From a checkpoint of a small mixture-of-experts model trained on Wikipedia.
Size: 10 layers, width 256, vocabulary 17666, 35.1M parameters.
Experts: 160 experts in each of 10 layers, 8 picks a token.
Training: a variant of SOAP for the experts, 747M tokens, 2850 steps.
Below are experts of layer 3 (counted from 0) of a mixture-of-experts language model. Rows are named router (the router's row for the expert), up (a neuron's input weights, with its number) and show model dimensions 128-191. Each number is 500 + 50 x the weight over its row's rms, rounded and kept within 0 to 999. Numbers have three digits each.
After each expert's rows: "mostly gets" lists some tokens that are sent to it at least half of the time. This comes from a sample of Wikipedia text that the model never trained on.

# expert 147
router:522434498532484511597468478421459460487624636582470557502584550428499420509471482514500502505504522564442478481540555422572498504471554507545466484491486473542544429547468484456472499492477541
up0:458411513523453486543389487504528461515433522478576528468542557457442498449550542490562467450489590496442499558454567506500515459451496547537471447507572535472506547454469518539430555416503536
up1:507571517502450470474514534446463547496477474505445505544473432543530411535493455536483454532542489509507450483520621484590537473486482535517432516459485410556525453424480530593507421570437391
up2:496432491421525525454525455455504515489561563519440473544461514581544524518509489519426463515501431498499549424417585482576479450451557481571528507443474477470539513512507461521500387540438560
up3:523458453555523439517481503519478491477476454569509401431465557508513533439388466485555443488375499541473467544544520420453538474495477620455505472497595494502525528451466518440426471382450492
up4:427474466588464532494526453469485496443399550499425434468553544615533431428386470512572469492543616522485578541548527581427439504426511483500558427440560444530411448473483512522388518466524514
up5:483482550550452426503456442374504472573646546543488480506454536474470506538509467502520490568536542573512541547589529496503551452488567534586519454466457578572556594537476506480515437468457501
up6:481528521446571576524520452560460531478503468586488426489496498472515488506570444536485441547488534483469572429526546580435514493553491530515460516594458499625501473588435447454432515527545548
up7:512424456450514558505532428540512615459556503522507459433510529517580419548405483576487489579572458437547550496433610424477522554477625559531543514500553453504514488460434583509554478447451545
up8:469480409394452482597428483472478474469500471513575509446521459494532566579381529525413475581522487593506525509600494495534523484583532524463459493531572508587455525560484554443480505522521530
up9:449499485494401436470542562386551486589433554506456431486499496477492478465547427450480486504550557538510472482455529580493564508436517503566508551557545488549532503451499453371500526477460527
up10:471461455464460495496511536517576539527513503480514507545535537450492508500589483447520425551611500572485553369556593490568428437529471511566439513478445499585519439620492445551455444416479494
up11:548459465407523635497410529478488443574542461596522599478475499428534467528460515534579535559485537529449567463453475478542462486514471472511578501492528511377541546468541498422464538538465520
up12:509597519532452430498563467500488506565569511573550491544494499552512498517447463423489479477542467524477528463480559473626500478446550552460548456497517604460509467506385504425520562557418505
up13:488456517554513447490520451486470565451461562536506550526516507504493570506550460374557566510483496558490468558526519433548414495515475513435488432538520549414491406580382471552475470436404402
up14:494498529587470537511466511565481532425430458463564440480529502520501572487494610458471512560542591441407403424464521511563514576495549519515424383500472470495476440597598532490413435473555586
mostly gets: " |\n", "|---|---|---|---|---|\n", " ISBN", "|---|---|---|---|\n", "/km", "})\n"

# expert 33
router:416487505491429567535524587480394497504511527527416580590507571450592494568574542480450546448521442451527533496479603436501475310497501451514463480459469473567475443462598459462491573538477580
up1:525438445396475476483478519438491546545459625455553579495390553527501511564497427455495495541487468497409523546487542506501495414516506462471483488543560491429482452526604428412610564561521494
up2:403555498456440523510532607407477580495483425434560469544497576428515576537409517479391485428485491496540553518548619468538554516435536480504519479540561518512530503496490460483573558527463453
up3:511524369445536574528521564503495452517494560579452443510553520518484446444558537455400590451534501494512542433379487594554523443482432498495508488485513517458530422467543517463554507474600530
up4:530541585533381580539503496514463427464467538486448476457504515486493419423532528482445525605452491501464597493441610457552511442557433482538546456498420491449497452518537533552582467485456457
up5:511563536462533589513489547452547478533499464546558503487542515450581479522538477495445576509522426490528464429525512525422375502604455496510510515551433555465503456465454519548493584493528492
up6:471475485492475438519574465487364553470507530505518492480550549392496496525596457489558542488542411541530465610527403507499482554524535497490463517535429448504553404506494574478468513453597575
up7:412568566419485588552508539475560475413589490554494509501446465507440462499410503546551585461411453538489583527474547520470452463466493473521439548493484559432527591468544452549488559576468475
up8:569436419453416456558612516485477514613529508548486544552481426518496570552412506469524447510516481579560571483506525539455437553517487546587492491478517537568459501469562519490522553512501485
up9:540526473488547457477477501554474489519445530511462569531533519477475530456537561478452508472431495505444500623573522448486419444451586521538640553575455602469503479464501399455482542469488578
up10:485424640423496553484541568435545493581493536539579503507539597532515601561581556495576479498473438505475506439486539454535419457541463525497537436492481492524459413487470546427460556430427504
up11:522557589474481527513479505511449494472468486480484504500516492408572518486465567546540514504514449546522522447479458438398491434529535547512504507435478451543557530512502533548459520462450422
up12:517618448451469502419407418499461570481560429563499517594489499551591463550465487509446543535465497499543541550557535453499540578500499508537505498553471440651502464463488527450549576463425502
up13:583395419373574574450514483516445487495514484444552539473427499453532497484487598497500544490569456459526455582480512437527486500460553437557533518651493496526571491497587421560442511580446525
up14:513467488464576547501508643460458444501524506555524440445583464436501544485600508417523549562540405416554515582580558513478498497488459492509472435493460483412497570500567507551528535434464611
up15:523452455456466537517521480475438533487516411541495562456445446499492503560564420509486575499418396475431506496455492468381558553604487468497443464602511520490511459473432574488497539449521428
mostly gets: " sp", " ch", " sh", " co", " Bl", " l"

# expert 54
router:512464544515503519530441571540466541484556647478526469567546606488607497551461366496422493401510506481497452485509490477566532468459492523472504527486533476527505473536586424528501532454482542
up0:543456492464500539519532551508460482517474418508483416550435498573503501534486478518568562410553476485558548495503443433532506499498529448582547565474461503509549442559574578475525426459468384
up1:522507523478550431450456424492524550414511583410487571560423546435554516440452503493569540434431499410456485596574549480535503415514531524504575561521475490510481425504485506474513527485491578
up2:487524471504494491504501488495453563487547447454581508517540556514538555499522539476522527446511449438442521607524499489522421470454490524508544512444494456428524451411448537452481453566523527
up3:477415526506514515415525506494481486515585526484502426537403584382515527512528518401536508527468426524449527549529522467510434500502493447473453489464560490502572527451537532514548478475544478
up4:525423534467498539546499527515527542420558488517495548542498521487490510526543540541485463518525460361477481446544531515545513463538496533446486501499484546407481435468492419532493489495465518
up5:493518475459525482550537590478413562492465550463533494506631515456524542536501485499482487416542505499466624516422409443574485485427465396500459625537615536553555433506559569441641527524526431
up6:463468497528572490554536485502462484403601518483626506478526577464522406470525506454491500591469540609534465588552478551488433593464446497405520564433540489535579502532506458543393448501439526
up7:598483407491558467569469500500443459568608582396535556504561515490567566544568490444495456428548538509470517524405521503465443516462514493547462537522492444489494501437457414501519474515488547
up8:511588541474605504468472545446417440472416521526440480419460548508537453530557422430539429535506424444419496477579529522512493443464477564465469524535519526484575434521445565541508401517441497
up9:444462376515409456535489490538383497494456494503490470501525489531477515452468459431491483465516529570448509522572559456506500463519442557516456547581468542446523540544582437543556581471534415
up10:569518489527532495542483567543467532443468463537638505637587544541450519423479530484528518532438514525503488456419529509529488459524467524419467440529458487523519560505525513576521503481426438
up11:556505523496427474482460514571537534572501549500568371538576556510636473443395462437559614504530558477501574516509528541599504521360485459502504526526553518512554558525489486405447551512540551
up12:571452576538460433526350598514467503420575545588555482469495532519577522553453466536535408531467443590423618493554484507527459519464494505479568453588493531542561571425543557626497484499564529
up13:473477582427474578516415508529527499551438477446533512473584480481497504409557560519461455506472514451562457534453439478478493375538523514562483532565511573432449471527506500486476412491448401
up14:450479443468491491524500621478528457493559460482511501549514610487532455488503441493453511525533378443496399493536431453469543471486488489537477563518518583426498488505521499547662570480495444
mostly gets: "ul", "ol", "ac", "ir", "ri", "uc"

# expert 4
router:500516576541483443525470616478482559499635464477535504583396514457572487471507494518473628457493486461547535454383553475497502418522527478520387470481477491542569484465505526456497510560451540
up0:601519499484430418529492477522397416579542496567358416536453515526525460482505509483573556463553450527517452396416473462505565462436584479490497575456361513549524466537498470483506461495513590
up1:582509624447479560516526520480497526444558498589513597599367502490545494502431408494537513521515475494507558490511505565387513528517463533459566574435524464508510429524512422473505533488550459
up2:574522545492535568499499581472567470462478430486442491492498542387466506440488541479424474474556461523537519463435424602515432459485575539570529521459472479474454524528509502464474394610505555
up3:462478507594466438643576527541471492472504551485550388461527442522572552407505514502471421494468428495455617492582487480505575439470459481568444507457496472539466563480499458526489462467544501
up4:451482515466433512479415472588512431564501484485463436464449542423481461462440446498436584475491517431524637510404527498407545509515561419523518565523533509516436461564413507391576527477513513
up5:438560544504468456437466452536443524497508552450507541545508517468501445494514541496478647509470513583557623466441457550529429425458534484498625487513483627449455510427498456530542467521425451
up6:500394495477485456457465550530475550520496488517528492475533509504536459479453588491551544479473465529528516532451487472553482448507460507519432472573598458495473449441509464568437486518493533
up7:494616481400561463533515495532606430414497497521486505523481451525470545575615471398581518541465583434584537495472504525618579481546479474565473401445538509450464467508496455554482446506559517
up8:507521556468407465489434574525507462538506585515515480548417515450512475585495592469562478459462521554543481602497470416453560536491540553526477516485479524464489561508558441418490491532545506
up9:524477496477556574505421492530567471502428480405595478457469510473538497444568533504457554563411575514484475522515494481491477541460386487488498518468541451639568490454566503520426474555499531
up10:531600467498456523546532544520438564437508525449483478554482352471450510435469479487415557605491466459495446488515484517493493416531499499520424479521496499461508495530538476413445476565473620
up11:475504375489521521482617519501504477599507490450527539513542541480479547504404462546506436416520557517563537513461528423467527496468492507475481366404553442526534498496487492474520509438519472
up12:540573439506457494404500511513454545578524574551466450444538421515431582482549522489480513501507526596575452452478546495513509502522532464543515450456478532433454470447440492483535490470301497
up13:586448434517492461575464526501513515501480388496525586552476454437484503516566471566551422459532502499451551414460484485574493437633657553531451474445493510508494539521412500508495451458448560
up14:518513483398461561509466481541558457465474518445551549541448477504507488413499473494552514454514527511449633531428578503556503437566526495462443542481433472495419536594576525521485578497474516
mostly gets: ")\n", "\n", ".\n", "==\n", "===\n", " ==\n"

# expert 6
router:541452447633547511522450499444488449558559475546471564438508549434506503488459550527507525384582494482476432597396524433557573394560551471585518497418541462507577441469471484428503457595457493
up0:420516440602599524582505476525449530463552546530506464478503488469496545398493525545533533470434548509595568512555543478542359464510574487458598507453473434461397507493623547522462468455476506
up1:536438451428511536500525532459536466499441495495509408578457507454513462523560453487436489508571472365455432632527379547462512476480487459558486399530577451547615461527561583644493541550537496
up2:521537493503438464531470378468429475522546455598442532489550589490441529506401538463443544516427457424486543581480529491565547490492537544572530481575561462473466467532517565493442490528477481
up3:551523455516476543486483611431573490479436554539396577455547494462473471467525587563547511500489516443539492545441592498550470522538524460507480515514418486499494509518528444515436466507475579
up4:523466521479600534500496535493498484478526452584499488481542510468495525488444547527504518458525469498553508546602508531431455414560438489561539493511490440530509470491529488495573439419507502
up5:521558555516492437393515513499503421591576463492495417605505443489556456469498467426469564449495444554576546581424511504508585517508584483506503485513469498457505520385599561474442501548647494
up6:499386497504413600406520575607577466444615491465584511521556479563482495408476488459450538580508501487430457493482438497526542547449492507507464590467547554517496524552514607545608529510457495
up7:512499502521461513557440445485475492490500475555491512420506537563494568459548452545524506521501450496528574492540500431553476521561536483571554449579441549574640483490409465574475501529437493
up8:523494461543468511552491467507483579490523537448398482493503560456509534501514538538505468451405494499496573558438520575518516466568581476541531539544533506471568402486601528458522482473479498
up9:575492519503599587386517574469513527634500538522502518439500587542527484525512526429459575472414538508539485542430538496505537511511439569524514526537508557458529507514592460497523495542443603
up10:596473488614514497493480536538475491499575440501508522447524414428487416509459528506447520510486627547574489637460505574560443458445531546513578519505586464506527473524578463527604522485527471
up11:534609520519426482451502469531512608475507494471455497566479481473536391558366435552453466497477543509515508526513584466491544522457434528520532513490466435459585399506490591484505431443524454
up12:528604520503433552541537486509465476521465526458406486527447484515545443444500554484535597556558478424472551508433511484545517495559426517499495558522499461544669496454635460484459620565468476
up13:562484527440532605505479474534495565502505565545416520505513590540493478420497557541501533474485518473493421523481428459504453496607506483551461447528593496574474490478488481490497513557478421
up14:507502476445397514423448481479516594445557492452395497578520460437446550507466483570493552492568499590549544499523450504503533573532526458545551537474575526567607506453505539422527543479435476
mostly gets: " is", " was", " are", " been", " were", " not"

# expert 30
router:438507426510530499469443513539553563422504496547522506552538505404518523569444431502514468337551573503523406438453511537481519503529476381488501398454402537602553462412547382529479522512470475
up0:447503467493446472469473500495478532368587596464544530566462490428455484501455568520412537558476546446581405488536531475547556467522498525507452569450447546442581613473568539557496430503451507
up1:501419446459506480510548536497608518588474477509543508507511459428482519491498396521468606563528451474537471517526496526487485482488559486515441379455390462503561539494479477543440454447459485
up2:454513382427556440514521549482502521525580549565461452520529534477406457566482593585560431600488550537452521398491508483501504495627503512497485506518438545445441572444540403524448519581518469
up3:485548491420434489483596500480544526450481653436529590478485460451508467585490486587546554529542525472475485476570503529464522511538491420490485477434478508476496428489501471466444556429487450
up4:579400523433524480493566387560474554366461469511584489542528480397492489522401551481536562552450434495528452511487495504535563430528495495500530469478475512574455515457474433469479471465528377
up5:482555388575433546441492505479604556422461489568515393538447493443559490478557481434617470505445486456432460487492480516478467474491428363542479425455487413460448428483501520465528573471495419
up6:465568438495460564461634464455464531527466529491538545465485407439577478475553495515528572464503570488541504554366552406527534523457470512460535469470463406508518462487514520451522550538512492
up7:427544505466575545567409535528478518471488478457522560460605423596457570400456428431451537490532436546543430487491490506457495384507535600521493557498543682538488557456478521499554400453520515
up8:539489447499547455555511506599561485464413539403454577426568472629481523526550340496544513489548578514459465470495514488515458414511551443581512458511565541471597458502557534521517532452518583
up9:543549429493487518486525496569473536452483499442511551514461616499515546504555514547509576435593512425462642516497383476518438497506511507480552417549510487454405518436592525488528465482436547
up10:492464469478581493487533531459530511423466584522479484496530585475484578496507431555539417520545529518513559403463588502524490576504476481517483426550515577526464441466504446523587498480404511
up11:475466457620455552547528563393552499569472478501518490520625499543614502527493519492461503533528440553566526451485483532547485530611406523479421568512489520441512493610526477541515478516487498
up12:459497479538474451515439539469587403504429481477463444542502594461520495405549518493512484534532517486534486537425482506557410451511489487506597454542428553565475516490525488529579409395386482
up13:464597541509512529503514482449523473565515526567563482506512538490516520573462509477470461473563556597488428483390436466510471555564502411492471480530392473468496530483525534525554585473440432
up14:499598473553426538486460504509514535489526485520504463538419466423535482460542486580525473511476473518431423466572508517472591514522529412473578472443551577558512566522559461580496400589461461
mostly gets: "ov", "ell", "il", "ill", "ach", "arn"

# expert 118
router:482488503495602488519320518579486439460558653576570557462506480485523491589530504498498567479565474464532416534487553532466542398519506400507428501484557562521448470406517395429509524596437537
up0:542432452547620531457452532471530481423475553498451478482480554563471573466554512524579501508508576527516577455468481383598496481602586486483557461443490469533446543463487521455538582569413525
up1:462442433595501604484391484523445527401487481556458464533510469542521512523500496414508439406516492472469554521527419522436509488564400490447522544437509560481516583518534576466516466562476392
up2:483491555435584524468568379502419538530589538489485584522460405467520440496529502450426452486473515462530522508431498517377562540491464451559570482546545470404472318516515451477495482518552523
up3:511457510516482409577502542434443515491540565560483496484440466427502589418571515467467447386497464548429479593626442537460596441487480452428408469500522530448498542530456444463545387492540488
up4:566458507402538480403465412487525486454436464492466597434520549506592493486502548440494535529560546493505441486499518499526483455490497479483505410458485457448479486372621434496571504519526546
up5:561443514541478441480459572565511539527533553581574466559467608497536541494357536515519517555428583530574436460474553529493481557480605583551382486457473541442465522575462526529500489485523468
up6:489515501482488485448591472437546504457567528463465462505530480569521500441519433472499527502483475584407442486474474587480501445523458485494410465558465573500481518484509443332586545601459594
up7:504497486455457523533469507521429508450545585597457477511552477507471513597496559516546504463542440555468488504527532562478567482606511466560413485462458563377475525494430584374431495523544514
up8:437511543403526564445529432532487450471538511524425522408462478495489536487537436397468383458447502560508461509453474514451482466407475485427492532515535442584505437545579389534494433454523532
up9:467505468536470498539464410487501488447543507465431595467509472443505568431490486482574418454532582618437464585535408495454418436515428435551462538451533457448416581501625461419492454479493542
up10:554501545525585592451512525539466512542611356477477520458500559461516475479524453522471513494458539466506473465509476560534431574459508527534477545557502521519492448469635503472545536474524518
up11:480481495608497549489541471588567570507473463514544446461471435436526483487604406498550551475390476460466531457515628524554518559507523558552472498479462470578432544480438467512518441503409516
up12:446486398552492484474575401498521491470526469497460517518477493452569534481460471516506510542536495555491456497570517463512543483472521437456438460474525462483464584497544536428531482452497504
up13:507551356415509484448575505556477453527493448494551464535486400475479621500463541469572542565531509461527498424483555519461539503479433426508511496455443523461444493555447555447453489471355553
up14:498498484468460523437471527636492580440492534461435528532656491571590555473536506438456497485537548442503425630415515496539537581463482505472477491596465422575513543525513515474515462503499503
mostly gets: ",", "),", "\",", "',", ".,", ",\""

# expert 138
router:500519551520455560502500525543458542460513486498531567545534481468555546555485475468405530500537377461474481499463486532521466458550651441490467488500533524459507497459560434373488600563403627
up0:457444473436512558466513516575408603548490586398422464504479504625549530500515493456465498576507450468491501511448454568481463375588394541480506423537432482525463490469510559444539532489488458
up1:502435600487514476489466511375512556560542632499638528515407475511465521508481454454558429488539461454439481464518449532491545533487504561547469467469489433583452460526548551493560495505451477
up2:528507542495497604491450459440473543459502461546583460520416410536550508530464418485523537421574502505424494476487412565541524521514463495485401508491442535442466556548491510492481528539414537
up3:518499516402499541543435412533587491533546510409602532428562463484502447418443487493472569469438468507384558428588535517512509466492423474504435474556452574488455504429573532538506502487525552
up4:611514520434533620488483545536498472407508482490458471508450424520544585515527512531510531452373489534431455549379513469511485480494473486435546462503418517557580449409521499478502419519512483
up5:514374569569458474466534481555554448492562554515557541500547506473498416567500441512523515419572494467575490485585474510339519543533531543565545456552550454432571453473542471505528479468546508
up6:517433528456491484612475520498510481444558521488552515600433455526586510462557542477439568496488490482553443481519440449444512499399477527469498422467516380467504450443458429471535498516548476
up7:416470490451459417507504517525521541569562457483440526533472508413533387519481527628502483490442407459501484497491462525538469442510575495589494504554558567483536553413469462532466505513451568
up8:506535443531400457499446553521445529607487464470425534473574586477584570530566531533492465463552528508537421402564522407511493501487455474529524592517466534497516495517494494419515495524525495
up9:467503445472540518474430422478503468556540519464558504492480474486523484476504465448456481449547459448523581470521478534433546436446522495483469447479544576459555535419588527416416481487480630
up10:574533518510474525490507572494372520526437481516462520429570460452539545510488644473519486450496586563526504562447470532410491433436519544387487463556461476430484437401570520405547540399443507
up11:481527583479455501542470494473543528522513536497538544526483585542498440452545502505543510650575455500532511497470495572550469496479579505582494479455517508517497526493585487485540536499509502
up12:445508516536437599451478519510482480533543477565579547406579468581443472479545523428566495433496479441439518588564533575602481537574529533544518470440423596467458524468529518485470496470459522
up13:525498566542473442496480483572493495415592445480558401564502388508440540502489502464520563537549407546433476545476536475540417508515540464503414447549493580426618544501556507398467536559439506
up14:446448518427514457528535469506415504551459546498455406515373515536507501490580468430522501486474511485575549417560509519524596418508487455455485509541469543377486561541428552501572540561406536
mostly gets: " when", " after", " where", " that", " during", " while"

# expert 49
router:396433512503483469543499478540399484537576537560560523519459585520557450488525422435277520550480404504519433515494536498609515442520475442468395478420433497500510495551523551443534528547474453
up1:508406491529542543542509532519526461542530503477450487584572533506445522582486519540526562507445453530587611392550594527480486508472487564536528476572514532557553575525509441561572421604474494
up2:422388450436445503566527491546419503518525532485549486510434547545447519472597432493426513518476452530614489516550469466508514441411512478472550423498451515475565459539579572455503493478474438
up3:459508464505522606419509542516480477426537499514446477480458525552523535509575381554513496475535554550498425548505522434534451461499500456517454451392472469383487566474636572497560565438491435
up4:506484598415498454530509565550442531526504482480533418559537529547512520529510536494493488495533418484473484541460469501446529444454460477475538431519446467445517416504568502450466359534564492
up5:466456502530481466445522515442553489561563511589467493526438435438481422540532395453542491506502506587494405478476492501468484535459530535518459509488502463476503517467460620481435489462494569
up6:476488488551621493538559436480619520476396553526555510509456527472527534534432486444609497519476411510454528559436522455453543577449541644574489410569500483506461513537477525526470456482527510
up7:489481497528478539586528529496523498556593481509508521557475485481487545618523556457433488601494461498580533507513460491458547520492505454492525420503434477442403468493492494464502445472489528
up8:508478576502503489575510420520500487549472494522527474485494549428581458511481515477521544557454543465487485475503638532476470501436486529465353493459497527504619526611425453458538581482481491
up9:411499500577424486545503495495475482450602521460478546424495414556634492421528547429398514578556524494510415485478454555525444406473495555524476536473478548482538486544558567443525532388433525
up10:441467474501417530464481373458477488479541374521538468441469527463638498557515491468433461405491454478576452506603515428580488470533561474481497445489441503507573464548473492425627541522508481
up11:537516463506442537454489352518492510509477499467431424544446526517493527523466478450463448532447437519615467543504591444575501440554573470467555498489546564469421551566530598543453452504465559
up12:499648474541506480616441451529416469458534530533511456421520428576516593519525508424413452529497438583478506546560496564512490467525513542391504433569533446477513479536496587513503539556404493
up13:445580596516491505532475502545471468546537564650531535524380558509538486510632553461453366444529434455499518598547446483500541554445538541525476457460567435555468395562424451496557520348499489
up14:455410531490436597502461426519546476503450537507484626449543612559541516524467511542437544461507539464510484487501531528502465448550510363474505540433427536529447622499561467439416512468553502
up15:570444443474496499489515536491541514510429559632529518453613581446527505513563519538416439573507517410551563479478487566561510527501614454512466536504435516542481481537448555478503498519418484
mostly gets: " Party", " University", " season", " year", " School", " States"

# expert 116
router:538447587543461461547419604454486483471567533491530665482403531484504435467491489503490556437543550476414520556512545483561448425478577399482477458490413523540528455512518495530455533523473542
up0:437547510435470544470553529509550536414474426569455563483530500426558448576476560488484466456473621640562496474474535531458525460369420489454439506457520395462544493464462455504503476484469383
up1:564510441509545584499523505587498508620406533480609517432539531453515493544559495511571450427544443533480500501488500486594538495518587506482472407523484482458512418482477461510451579494500521
up2:501463565521468463477430523537427542584466525519507588547485478471541454428442636421580516479513532529543530596523516498504519544474451416427454419423539576495592374509409542428440419503489584
up3:541432492561396465448572492426453514488447589495443532497537536487497511518494440452436561535562551528478481532482457493441444527444425574453447529540524503547483496467471504483487521499506567
up4:490502563433475498513597450555469506516482577476506430495495564531534504478586480544530558458633530502482518482519452519559506358514549493508579529600406533568479559486523484414467397498459554
up5:587439498489496504537473439436417506452491481513553455459542512496589564428473518474418440523470465503523475483538500507394389440470468548433490426573498513490437521456507490503459556523522562
up6:494499554442462546537450483537489501432497649399481507417454462519592490579446501557523587571443624581499594554475516469356493490535430501462496450515539476484522426489525464527503448523486450
up7:462486448453420325494635591510435507499436549474512488548521455613505497480584424509419494570621500521455557559472465509470540488485507497462523489443461495494536476516542502508449395550507542
up8:565489503485548473581561549542501533487521372520465468583559615538517534434493495516577486461442494425399501376554471471485354469670505526500497404528520451462518512439550502512484440528428595
up9:493442463495449436486533428569579509501527585518399454450518458488479553429489485520475497520564531531444521546428499495569412512584510519526544459532553625532461488506437463567506505384537587
up10:382521494535452511470432532436464506525503495388486566474473499497490534408519435475476478318494477487533465532455476498467550486496455541483494505533403455428537385452554476523537492463478457
up11:473546475488452448540537540469440575487589462546542454438615522574551448539553430511520514467466481489537499599515533460497447526519405498479472451570477572503499479551506500462496542424506524
up12:534450495480520446522383456483525464580495441443493512494452642406485563485517547498461491481448511519458643555471458515481428529454546574530601396528577446526500538477547466465459435468519453
up13:474516467488459498574615554569537460490531505481501537535539470500479525484588532573378417581513530505523462622451441474542488479465544509441459466581546579459442531446543501488478526543485552
up14:487458570509510430555454477517416538441488480500509375475471479450525569486577573533516459570471462584519553513403532505527442514477443564487456502485439473446584486537575412460549533505443501
mostly gets: ")\n", ".\n", ";\n", ");", "\n", "\"\n"

# expert 130
router:515512534582512496488487526539533482510517499506418458526530534518490464566416506476506491520665451532501511586442469512534559499514502482558401470414415519510432403411518542439526543484417535
up0:550429480448512545522489511456472592424583475481371520520467564475500532495507591435505512574457476460438521536512428560516546558502433522465534402520608515420560454505508470404537604517460460
up1:541465431513515509449601484579519504474409552554497492533529605502464528528500537594501563553549522484487479476523521504523533493478501571483612451531501550496601470472524493516458474544513429
up2:546530535484531562414492513580469530428532511486470470449475500546508463534526483561494535480549453467530576454385485516379510492557533509406559551466464465465393506609505555514555448543478527
up3:554563489549412480501454530507462464446413389399505431535504607507461444492507427508495462585588493559466479533412564425489494468493447479415449500490444519504447499468494481510448519510524443
up4:516545440494591490394533546548412536517482619520503499533518570418430447452579452480494512560505453497512429550383536490531474568574532569567538484496493542433511481550437534436463532443460523
up5:518535474540446481489525493532422429470493524528556442530557495439558541517529509461472416491568510379562563467540433401517436480497474473590456468494531458586507408503574500418565542525555503
up6:454509454501598465607470544559593513446452496479488444566425470586517580474500553611525516393548496505478497492465523425488570543548436396469504497424451604536471484488458529482505523437478444
up7:454412487504486467468406515542463568510512532544463372515625460493445499497449440511490545478531545440577469534431455583496584484420461526592440521503519517534480547535445468570581467438457506
up8:451508512565506511528503517474540520547551489475483434541471586489556468534455599506490426477544462604528502578457460385588513452521505478538561515481472481509525458487570434547532507548460589
up9:522491488500551463522471564517453508469425528403485516465456520516504538570436514501448453509564526501490554637449452450503446477472479503570491472533551478517547561505409449576461470480401473
up10:494481521485493442465495460502504415508526510382587484460459476507630459556464524454475462512483395481507514413525481540638529466490577563576479508478525555527590491430494516529589481475468566
up11:419534496491487584554426652520611521500510503473530503560510432566441538491530547476487492564488434516528452522456503479447519484520547455556398547477439528452508494495547463445487578513461453
up12:551452564500448449495496544489484486540490492439588494462584423478509575559560557464498398518610554498372556501481541587535537535518501501465549514504479553482563493378533520530549499443371494
up13:428485485442510548419466622425552524480491449480506489486488526542441518504485459626418516459435424506471498435544584539534463438567421560457478457578406482452602476502492488493526459471506515
up14:557547494481537520417520545498503571469567538509558451538443508463567519530472498511450530420597446578488544473494456479590538449515479414562515576506472444422495479415406461392414454498535541
mostly gets: " −", " Swing", "′N", "°S", " ", " (−"

# expert 24
router:462482510494475592496479524461507404451471606541453544561498479515493588563403523474540594453640431552484437545510546531428534479571596536521586472422437536514458429471520417464496533541458455
up0:491522489605528513475525599498541437420448514590547480510512495508505594500563488391550476402440498439493555499456579483474477455430537529545559503431472498376551527497454435463505441482476519
up1:537484522500487508471519519476467532446624548498578528564408560579473524454559499536441569494509591479477481517494449473484467434573461546521538516493466477522466470453527575503469554509500397
up2:474483477536565543477601576479483542494488463518538501612534470524475491575491509495431619421550509490415491506451508472607531497497511490442506529577477512446450491532515561493544508441480392
up3:499604403578460588414483583537533502443466496520487477475463521533551500532434453520593466468586478472458466564456497559536519497556448578491611496518427595504460478579499414408516508626530442
up4:514506526516448427413461516516405474314559508393514503522479559421553550515466458531528643381452470541498499537502476431486477515597560444475557517536479469517533506494415441417486464504483536
up5:442473480516455551513540530559576528554615528524584527554391511520443482503463623523497487420519460507493521532532581576399552564505527543561535454507485478595514513542497415525464525465405435
up6:420413465440652500512470440518523526535447478501500482482546575572559539494409532521580483507493469513461516505424586498496592567451538612501463359521488528438480500499494436569434577640573473
up7:541462514467463475409437551457493566496427536488507510467538548544488582454516531498489557469578495593418436597460490430440500451605540456466553421527402485476503458474414471457497474501428486
up8:468465486469420456594517505489477545465466550484539523449489537550497461573511481541463524490529514440469507526535517521538578458500498515450562470519451501453497501534484462406510468500472600
up9:575552495515530530419456487498566517469478537455485519536557529511468634526438585524424514482573445561420509581456546560461625516586565518519485472399447552441479409461469433568466450469418442
up10:562468404461446529505563434504525523447473488705514469508503402459432427463482523500518481493515485481594598498515509554455408549528493491548539394500553504599421498507462526448431540487482463
up11:514491543529551529504435519541441441467529449565569452602504506547522463497457523422549433583512495430512517401535392564439418484470567528494388466537514439563573424561505470500421550571503530
up12:470426487461419467463511447522467486525475428463508554483591503485584435437517579530473567454450552455509547520432512401447559530502526474465523540530476443480567439452515520430521534570483491
up13:474445643456523505520548529533405485612565459533539451415459485578618481566517504494537463489401451453507499482531537542454514487460451614503494526537438465521520504506493494456523445503378504
up14:480447479537497532449473467497539534529635485475465506454466413457500511509487445443433468535390476486520468536497509520494425427432524534573554505467419554502446591471586480437563486440408582
mostly gets: " but", " when", "In", " while", " After", " where"